{"n_experts": 256, "d_expert": 96, "tie_embeddings": false, "optimizer": "muon_variant", "steps": 4802}
Below are experts of layer 4 (counted from 0) of a mixture-of-experts language model. Rows are named router (the router's row for the expert) and show model dimensions 0-255. Each number is 50 + 15 x the weight over its row's rms, rounded and kept within 0 to 99.
After each expert's rows: "comes after" lists some tokens at least twice as common just before its tokens as in all text. This comes from a sample of Wikipedia text that the model never trained on. Tokens count by the router's weight.

# expert 158
router:68 48 47 43 29 27 46 78 67 64 79 67 63 63 65 48 33 51 50 74 61 25 51 42 44 54 41 58 42 77 60 58 57 54 18 76 43 27 41 44 52 50 45 52 63 30 63 31 48 27 31 53 56 43 55 46 22 35 38 67 39 60 42 52 58 45 52 63 57 41 63 38 55 62 53 43 34 23 73 78 02 48 23 87 51 60 59 64 46 49 60 37 46 35 72 59 69 16 39 46 39 26 60 49 78 65 59 48 46 50 49 47 39 50 41 61 53 45 47 60 45 28 50 30 36 36 35 63 35 45 67 46 62 68 19 35 15 45 45 67 58 54 45 65 42 46 69 81 61 39 35 38 56 38 62 28 65 58 42 43 38 58 62 44 44 24 42 71 07 28 44 38 45 70 49 38 76 39 43 45 56 51 49 42 45 48 48 40 48 54 35 59 38 42 61 41 57 24 49 79 61 90 53 45 09 40 58 50 42 29 50 72 40 35 46 21 42 39 41 31 38 58 65 45 24 37 43 40 67 45 63 40 42 63 56 85 85 44 45 49 55 34 36 61 58 34 53 71 42 65 36 70 52 44 50 45
comes after: "| ", "; ", "(", "–", ": ", ":"

# expert 222
router:53 58 45 56 34 38 36 53 60 48 57 43 52 58 56 31 34 23 50 73 45 47 44 33 58 43 62 72 69 69 37 63 62 75 42 49 38 33 32 27 51 34 62 61 49 52 77 49 47 51 42 40 55 47 28 53 19 46 32 69 47 36 53 67 49 41 48 46 38 62 58 49 34 65 29 53 29 63 64 53 46 48 51 70 57 31 67 53 69 45 76 48 40 24 82 72 29 48 63 55 60 45 23 54 75 66 52 49 60 61 55 66 27 48 57 60 56 60 51 60 34 53 41 41 31 35 47 43 15 26 62 46 48 49 47 39 41 65 47 55 75 72 22 27 66 49 65 79 99 48 39 53 58 53 47 46 74 53 37 24 39 47 56 51 71 32 24 57 28 35 45 45 57 48 59 47 44 27 58 64 54 51 54 39 55 31 37 36 53 56 31 51 60 07 52 26 32 40 63 57 67 75 84 64 31 13 51 46 40 19 26 80 39 26 50 48 25 49 21 58 37 51 72 56 53 46 37 22 69 42 58 60 58 60 26 51 59 45 32 61 35 59 57 53 35 48 48 75 79 61 24 60 40 45 45 35
comes after: "\n\n", ".", "==", "== ", "|", "==="

# expert 119
router:40 46 59 24 70 37 54 45 61 55 55 43 60 60 89 28 53 45 35 52 41 27 49 46 63 22 24 61 50 57 49 52 58 78 47 78 42 49 47 35 60 43 82 60 48 34 61 43 62 40 44 30 70 44 48 51 51 28 33 76 38 51 40 58 55 50 62 45 40 56 47 51 20 86 57 69 34 57 84 42 39 49 25 73 55 29 57 52 49 36 64 52 48 25 63 77 30 58 51 57 29 47 31 42 69 61 49 56 56 75 70 24 27 66 48 66 47 69 37 68 46 49 49 49 42 29 37 55 17 43 61 39 43 44 34 48 34 32 39 63 35 51 10 25 48 59 53 70 77 60 37 37 50 66 58 65 65 62 42 20 53 34 70 56 70 47 23 41 27 33 50 24 55 61 63 43 46 37 44 56 52 39 47 56 37 27 39 32 36 59 50 44 71 17 50 36 46 30 43 37 44 61 83 71 52 46 57 55 59 38 29 82 31 36 48 34 28 52 30 56 38 74 56 46 52 47 61 31 91 48 59 59 30 56 56 51 65 39 71 40 18 72 45 57 48 41 52 75 69 69 37 56 34 60 48 48
comes after: ".", "==", "===", ").", "====", ".\""

# expert 139
router:54 50 50 51 50 45 59 49 95 64 64 56 77 61 61 53 27 32 35 72 53 34 65 28 81 32 29 43 52 63 50 46 61 87 48 60 69 57 28 51 65 44 34 15 59 32 48 37 47 69 35 40 59 49 57 52 29 37 69 56 41 47 58 61 63 30 65 24 50 59 55 50 54 45 52 43 24 38 60 78 17 64 25 72 69 61 68 34 61 44 50 40 48 37 77 38 42 19 53 56 45 32 41 44 77 66 45 43 46 62 47 45 44 63 49 47 55 53 42 70 44 40 53 43 70 27 54 60 33 38 46 66 65 40 34 38 04 72 57 62 42 49 47 33 49 61 50 63 70 66 41 26 48 50 57 36 42 59 50 43 75 57 45 53 39 35 46 59 35 31 33 26 80 62 63 43 49 43 36 48 53 68 28 49 46 50 57 57 49 56 10 24 59 40 68 52 34 36 47 58 62 62 48 67 46 27 48 57 56 23 48 89 39 24 52 52 56 38 42 54 28 50 48 44 40 18 61 29 82 42 80 52 61 44 51 70 57 62 32 67 43 50 71 51 37 38 60 65 89 72 38 62 45 70 74 59
comes after: "| ", "No", "; ", "===", "1", "League "

# expert 3
router:74 60 38 24 44 43 43 64 90 64 64 50 61 47 75 34 60 42 45 54 57 30 39 47 41 39 43 65 41 47 56 53 57 54 32 52 59 40 66 33 63 47 80 65 58 45 51 42 63 26 57 41 55 39 50 46 54 53 24 50 45 57 33 58 50 25 63 41 65 44 54 57 49 70 41 65 41 23 52 99 33 38 08 43 47 75 49 58 79 69 50 51 39 40 96 44 39 51 43 60 37 26 52 47 80 40 56 58 45 47 41 58 55 65 27 58 52 57 43 72 48 67 37 31 39 42 54 27 40 49 79 57 22 69 42 34 42 46 38 48 49 62 27 54 60 53 65 44 79 55 28 43 62 54 48 41 57 65 65 55 50 37 57 41 49 27 45 59 08 49 29 43 56 60 60 36 54 55 57 62 49 61 47 56 57 58 50 30 31 55 39 51 52 57 43 13 46 10 48 51 49 82 48 65 19 55 32 54 53 42 51 58 51 44 50 40 60 35 44 44 48 45 70 27 35 64 57 53 71 32 74 43 38 64 67 91 99 30 37 37 45 37 34 57 28 25 49 55 53 64 36 66 67 51 72 49
comes after: ".", ",", "′", ":", "°", "9"

# expert 0
router:47 66 37 36 42 47 66 48 55 55 74 39 56 50 48 29 42 32 26 75 27 59 41 48 52 46 43 43 60 50 63 78 81 41 49 55 30 23 49 48 52 23 57 33 52 18 44 48 46 26 84 41 62 46 25 51 65 49 38 52 47 48 42 73 65 43 63 22 57 47 63 39 52 49 48 46 41 51 53 48 43 62 44 60 45 72 62 71 55 49 42 64 49 50 47 52 44 26 42 62 41 28 40 50 87 60 51 50 57 51 65 56 59 60 35 60 55 50 54 67 38 56 39 45 30 44 55 54 29 42 54 45 22 61 27 32 42 44 11 64 69 55 44 33 54 35 81 66 53 70 55 43 55 58 62 18 65 68 54 46 36 23 69 41 36 51 26 64 37 18 52 47 52 47 59 19 51 35 38 50 70 44 60 25 43 62 62 54 59 80 36 36 64 43 48 56 66 50 55 47 52 51 62 66 54 20 37 48 35 24 38 52 53 27 54 22 61 56 47 32 56 67 62 64 47 37 64 24 56 00 75 64 30 40 56 63 99 39 27 50 45 58 65 29 32 54 62 33 63 66 18 53 66 40 49 39
comes after: "in ", "of ", "on ", "to ", "from ", "at "

# expert 50
router:45 46 53 62 45 56 55 37 55 56 40 57 55 37 83 25 55 48 32 50 49 38 49 29 57 51 33 63 45 73 60 53 34 74 32 49 38 32 22 46 36 46 51 43 64 21 50 56 66 64 64 63 64 27 29 55 34 52 31 75 56 43 73 55 46 27 66 27 56 63 56 30 31 61 32 63 51 45 46 85 20 50 24 67 60 45 77 40 42 62 51 54 47 39 69 32 59 37 70 56 34 44 49 36 70 45 46 55 36 87 47 61 63 57 40 59 63 46 48 51 64 51 19 51 67 26 53 42 41 66 70 54 21 82 40 41 26 60 23 48 61 73 47 33 41 62 68 86 59 68 40 40 61 35 88 03 56 61 56 36 46 56 49 44 50 45 63 50 34 61 30 35 77 38 46 22 64 25 49 46 51 63 46 64 42 40 64 41 55 50 14 49 58 36 73 18 61 48 52 48 50 52 49 57 30 33 64 50 58 48 34 66 42 19 45 43 60 30 56 33 40 63 51 56 13 35 63 39 64 68 48 40 50 59 45 68 77 53 46 76 36 30 41 76 37 37 59 66 50 78 48 66 61 43 53 63
comes after: "'", "-", "’", "Women", "of ", "for "

# expert 153
router:68 51 55 51 44 35 40 40 68 53 56 41 87 45 75 31 24 50 29 66 55 50 42 33 57 41 36 64 55 69 54 55 74 54 34 57 45 42 54 22 45 41 58 58 56 27 71 65 64 29 78 41 75 42 31 43 57 68 33 79 54 64 62 69 56 45 36 39 51 56 71 63 38 83 27 65 55 55 53 58 22 56 27 73 35 57 59 51 38 51 57 68 41 70 61 40 44 45 70 41 42 41 36 47 45 58 54 64 46 76 45 62 54 49 28 64 39 51 48 46 47 77 64 30 45 36 54 61 46 40 73 58 42 55 36 29 36 46 24 39 64 68 50 24 55 61 64 86 62 58 51 34 59 34 46 24 74 83 41 20 42 36 54 40 54 28 70 38 52 66 33 12 52 39 67 38 38 38 70 45 60 59 28 59 59 49 54 42 65 44 41 69 75 23 66 24 53 27 42 57 75 48 58 63 23 25 73 39 36 41 31 70 38 36 45 19 32 33 50 41 46 72 61 38 41 30 53 44 56 54 48 47 33 81 25 55 83 43 39 48 25 47 30 54 36 52 46 87 57 56 46 43 59 44 38 52
comes after: "'", ". ", "his ", "of ", ", ", "where "

# expert 33
router:57 71 63 50 39 40 53 65 85 62 82 50 70 75 55 38 45 32 53 69 46 37 48 42 44 32 27 57 64 80 43 35 43 58 49 59 65 51 25 45 69 44 69 64 72 45 50 50 61 70 54 46 63 28 60 30 31 51 39 45 54 60 71 63 62 39 50 29 59 51 57 27 59 67 48 63 62 48 57 99 31 52 23 39 56 21 59 61 60 50 39 56 34 42 72 41 38 42 43 46 35 31 59 32 66 58 72 47 52 49 52 57 52 61 45 82 67 64 13 66 49 40 66 41 43 37 49 49 30 46 37 57 49 51 47 50 55 34 38 70 65 55 58 55 74 78 47 56 79 47 36 45 57 71 57 37 72 52 57 38 74 48 53 31 56 00 47 63 20 39 43 40 60 62 55 45 56 50 44 64 73 57 29 47 33 41 74 25 32 48 23 51 49 31 76 37 45 44 47 44 46 69 57 62 54 32 50 66 47 40 58 61 57 15 42 44 57 46 48 64 35 57 44 30 44 41 73 31 68 16 71 74 30 52 51 44 97 46 56 49 44 66 61 57 47 30 69 55 90 64 43 36 54 60 60 70
comes after: "| ", "—; ", "/", "Total ", "N", "Votes "

# expert 81
router:59 48 52 37 44 14 42 79 50 54 57 52 56 64 72 35 40 42 29 63 26 38 52 37 30 49 53 46 51 60 47 38 41 39 18 46 58 56 33 27 53 59 54 64 28 48 52 41 71 59 47 42 76 11 47 43 44 34 19 57 32 54 45 74 47 52 48 07 70 56 47 38 42 58 33 44 30 36 49 55 36 46 22 74 55 69 91 58 77 29 77 55 28 42 58 81 49 45 45 37 45 35 44 49 87 56 66 64 46 75 58 68 55 55 48 66 79 50 40 59 34 63 67 44 64 45 65 49 28 44 60 58 46 51 24 51 54 65 48 65 46 72 52 41 65 64 59 68 58 51 26 57 46 53 57 50 82 67 49 29 53 39 39 48 65 46 51 85 42 38 27 35 55 51 58 32 64 54 50 46 57 55 55 40 29 22 46 31 47 59 28 48 97 48 55 49 47 50 51 49 67 56 48 66 39 38 44 67 49 37 49 58 56 12 31 32 50 44 29 61 48 47 61 35 40 11 52 58 94 25 48 56 31 81 59 59 49 70 22 59 51 49 49 56 36 49 50 58 59 54 39 39 39 79 47 37
comes after: ", ", ". ", "of ", ": ", "\n\n", "= "

# expert 32
router:48 49 44 38 54 42 60 68 83 65 62 67 68 81 72 40 40 38 27 65 32 50 56 17 61 16 32 59 50 63 59 46 83 67 45 54 74 44 35 28 37 56 44 37 60 45 53 40 50 65 57 49 50 36 71 54 31 37 41 42 32 48 61 42 78 45 48 45 63 58 41 48 65 47 50 36 43 51 48 83 29 61 36 85 75 40 54 41 68 52 50 41 40 43 76 54 54 42 58 56 39 31 28 48 69 73 50 21 54 75 49 63 51 58 32 57 62 42 35 56 57 44 42 37 61 43 35 49 25 38 49 62 42 46 44 27 33 33 51 99 39 55 21 52 44 52 69 54 73 41 54 25 42 52 66 34 65 58 79 52 70 63 46 54 62 27 50 57 25 24 38 40 67 76 77 27 46 25 28 74 54 57 38 48 69 20 56 49 27 52 28 53 81 21 60 43 54 29 48 47 44 73 62 43 30 50 62 42 29 55 44 68 37 35 40 60 41 34 38 49 48 46 56 45 33 31 53 33 50 37 63 50 58 66 48 63 71 53 47 43 32 37 62 42 34 11 56 53 63 64 43 46 48 63 68 54
comes after: "| ", "-", "–", "1 ", "first ", "League "

# expert 104
router:51 51 52 56 43 28 58 55 67 70 72 60 77 57 99 40 64 45 33 38 64 33 30 32 34 40 48 69 39 58 43 62 62 40 23 49 55 33 45 36 73 21 62 60 81 46 71 53 48 46 48 46 63 26 29 60 25 52 42 59 49 78 46 46 50 20 66 36 47 64 59 42 53 73 32 66 36 61 48 58 33 57 27 52 67 67 65 31 65 53 86 54 44 44 71 34 37 37 37 59 53 28 51 62 60 53 80 42 38 79 58 59 58 51 44 62 58 68 51 56 68 58 59 18 36 29 42 57 54 24 52 69 16 63 41 16 48 60 50 43 52 67 35 27 57 61 54 78 60 56 37 16 39 31 56 25 71 63 36 20 39 16 67 44 50 41 56 19 50 54 40 32 46 51 61 38 38 42 58 56 54 47 44 17 72 58 55 26 54 59 54 49 67 53 57 52 55 33 43 38 45 60 98 57 29 44 45 42 61 41 40 52 37 36 44 50 42 53 49 22 62 58 43 35 40 40 55 38 74 36 73 66 35 48 48 42 57 47 72 55 32 63 30 55 32 54 63 75 51 55 52 54 50 35 74 50
comes after: "his ", "her ", "s ", "a ", "'", "and "